From a checkpoint of a small mixture-of-experts model trained on Wikipedia.
Size: 11 layers, vocabulary 12848, 36.1M parameters.
Experts: 64 SwiGLU neurons an expert, 2 picks a token, a shared expert of 128 neurons.
Training: a variant of Adam for the experts, 5652 steps.
Below are experts of layer 3 (counted from 0) of a mixture-of-experts language model. Rows are named router (the router's row for the expert), gate (a neuron's input weights, with its number), up (a neuron's input weights, with its number), down (a neuron's output weights, with its number) and show model dimensions 0-127. Each number is 500 + 50 x the weight over its row's rms, rounded and kept within 0 to 999. Numbers have three digits each.
After each expert's rows: "mostly gets" lists some tokens that are sent to it at least half of the time; "comes before" lists some tokens at least twice as common just after its tokens as in all text. This comes from a sample of Wikipedia text that the model never trained on. Tokens count by the router's weight.

# expert 119
router:455495474490581571472594536554549461447620483479528456472470470551563520437497445532559436484476444496512527515539485486533500476521381513484537580492456619470482505540488460486558544557519489417483455543503598439545550471410543556389497534499542530588573529496451571416573487468532518498482427487509484516532435437621575585433422520418491490461492501490483562501543410533450501505433
gate0:472437490570468488524479551550517559608449558536460472578436504484505487490435585582458500521471543466483479393492528467446467484423500370601483549530468546567421487540509502467484527468556454526474474453533497457541442435492521488605442449527495532538414477479482528463459501517466454528452506542440521307411485570618512500435445457513547478500487460433509488500513560564495448415478
up0:398422384521484399555447531526509412486464540403440475572443500451503556586542557534591619453538509453444481584485559478470528512510527422537527546553546496510486504530455607551484497514552481581553474553551455513512515438492467536603405487504466468572473497549508507449536468443431396409547423509460519491481565513543455494527573418458485512508462520470494501549531483550563489492562
down0:532535483520351463549586465454530426467566527442500483432474436410518513496503593457458571465382553505533567530470494496407384459516443573504559499527416518541432468522502470479567474601491491475440457441450486458539503560558451464477596506531404544506489492448536419478514451456489485451533558514511516505496514605417535503501523428446498531473489460530549457389444469481455487432446
mostly gets: " mother", " village", " The film", " country", " town", " wife"
comes before: " of", " was", "'s", " of the", ".", " is"

# expert 81
router:450580501485564487415561480574592508444640524596513482418461518487537466391534473530542479494525544485500536420528490475522502469479380532576473577492565591516556456531542463440554510501567417430508444536506545541526519488446538503406491502430451449567517543535437552547572491482432434444489484510429488489483504481609648545507505539524500475517493536480426474544454461566509487515452
gate0:531456553527438564538503451521448542462444523487456483518529345529472527489521530442430471507477469470475371479513546418608529487573464531539537522489461424482453486524529436596399485496481479491511614462445502490421549459444495578487503519498452438364533552473494442552543520496426598539569573575492565550475544482474492457562522431471582535517561481486460523535457552512556487581453
up0:499531599448570522422510528476529500462593451470554397484488521470495512548404459471525536588473523547456428526466486531399525466470479458516499485474453473552505577418556537429518524444448573486543586471559466501529467514465512417468409400520620517489417515442532441532419546488562488536375509509572412492426456602446511510466485471413564490484560489552552511475527473520540542536528
down0:411502467500539492549507607485509528545513533490440602470528425612502527510572531451544408515429401505567501537519512519518458476476529541582586525504565517335495550575522544536504416471438566502449491414500460526529556496496479489535538495491492554475460586465519514495379524528507524492503500489582593498434517448554534505548473493439494559422497461455460455619412586509549510528532
mostly gets: " | Yes", "; | ", "; A", "* |", "en |", "A |"
comes before: "\n", "- ", "-", "1", "2", " "

# expert 2
router:425497490500529557520659507568526490496577443485562523496419519485475419466502491516534479535523465538517559479540550518534466460474455456542501662398501599505520518511530473416517529588527519379495496539485532470499501524398617598461517530438517471526524603518429557480515427498455539448434503521499457533524490477560676480503465527438489444485537509498464561501470450482491500457518
gate0:641477519580514544455490459476582492512549448500462491548414441483570443477472491533512443539412530483503507452478480501479457409568459501548497565520537514480494514467425460613509609578388531489584503456477565504460481493476467529464522551496539533467535478475538449566517420516501535532379489589576476473436479517413546508473408411445591478454511518552480555455539515547467470433391
up0:494526424442471427542488514488397536475524561543472536434502566504451557531526586521496565452593498526548419515455539432560523595419496498482465432517485520538584474525578567473505401430570470528477510534462571501488497500540531521636471515541397526589528527513502563536536540433518479462626594431435536518540586511507491557559572530533454563483511500499537518548529533427535484559568
down0:466529500496628471410530420579519543456457537522465544542543494490538493490544511540480472584512589496520510521545557582502530494412371519530622469507542520541526508379481539462403408557530505514563484532547515430484555498550553586437450459461436505497479521562489505603438449582521439477490494521539570577448508504515476535456524526424482437421485502474454406463534390546515478491479
mostly gets: "\n", "- Authority", "----", " The following"
comes before: "| ", "|", "The", "-", "- ", "|  |"

# expert 85
router:462483540490575567549595470539550488492620453509537394498449490511485436425531478502492442550547483561526511494564596481525480517514352493500523601454509548496556474539480402462487631521508492415499506542542580532526526562450516535482527547521450459508549533429428495561568558510437541454500440385492520509476506446563634523542531479481380531462512476508452514520494434548472539499534
gate0:515448532505512474497519530517467538496492392541539460498482408604409490478474457471491522458536537518456438528540537617524471411543553494434488560441480514480382504483472393460465567510523499482493431486590454363463559596426526592465493541598553451440434461469473512568503613400502565533543449551544538462460467415429509453471567504507482485550439467500497511492489495543442495491518
up0:520573550466477463402471565501454467430506480536467580538506551502511523602519514544544482535533507501433475602425472468512591557442447454514401479506513492534565540581479587536519494505423568518447527493414505501506427462487488464475509500496445494487507589427514399401576442477488439437511497449430418561588597494583469452504504524503584424533589477561539493518527486489534436503392
down0:545570466469493557497451519522512507488391505526502464359541547592440517447535484421514510540565566492502491550493494462489546496460472471546356451498431490525514535498536438439478442487532476522457460456500540521490446553490496573536508524460375454504513565651398486436493457587483476395470428549507511581514507438398483508482498452460521462423518451548476464570514511478515433429409
mostly gets: " (age ", " (aged ", "°N ", "- • Total: ", "- Elevation: ", " place | "
comes before: "1", "2", "6", "3", "4", "5"

# expert 4
router:477507532466626548531566492528493527431596529525465468488416479530575504394456449489542462503626453534562529486576534485546460490473396552494493561470475608488570446552493440504531540587524440401531448543463491529567507536410474566434525563505466502572555614507450504436599498507464514480514428518458531510515456465617548484479457518433485491468503524475449524538431422545472503439506
gate0:513578480460487511528528510485535570557497449471460516444548504563497498593515505481553485486483460571511483365577612545440394516532458512562563552443455558541488540489525476520491563535501562460546552603476474461552404552488510564434558464541468503513483437507530446547599507486469561484478532612393421496531484502512554551477434494475573554496565529465434491499586412512519547613428
up0:410571509492507496487477469457514479560504432534463514436357481461597539489487508583536520573487572528483525508431451539482493521563520524614467425573509447458422497517564612513477437487500511502512453494560518531419550414447484494499371611448555473528490515543455543559479518445550496418469485495628551524405514564527522485585523482508469565467498538446475534507419514504464550417536
down0:378512513495479497531490494519484531421495503499490499551435503525489532499542573545557503458495559535462455457473571455555497521517450445463526511581418485421491539511489551480426525454524548471531506519567425372470357467517512548515553525463427494524376430533485489560501573467474430573571534629434441605498507533454531464589495508493477504549369568472550468547536443584502479528533
mostly gets: " edition", " games", " tournament", " aircraft", " version", " facility"
comes before: ".", ",", " and", " of the", " in", " was"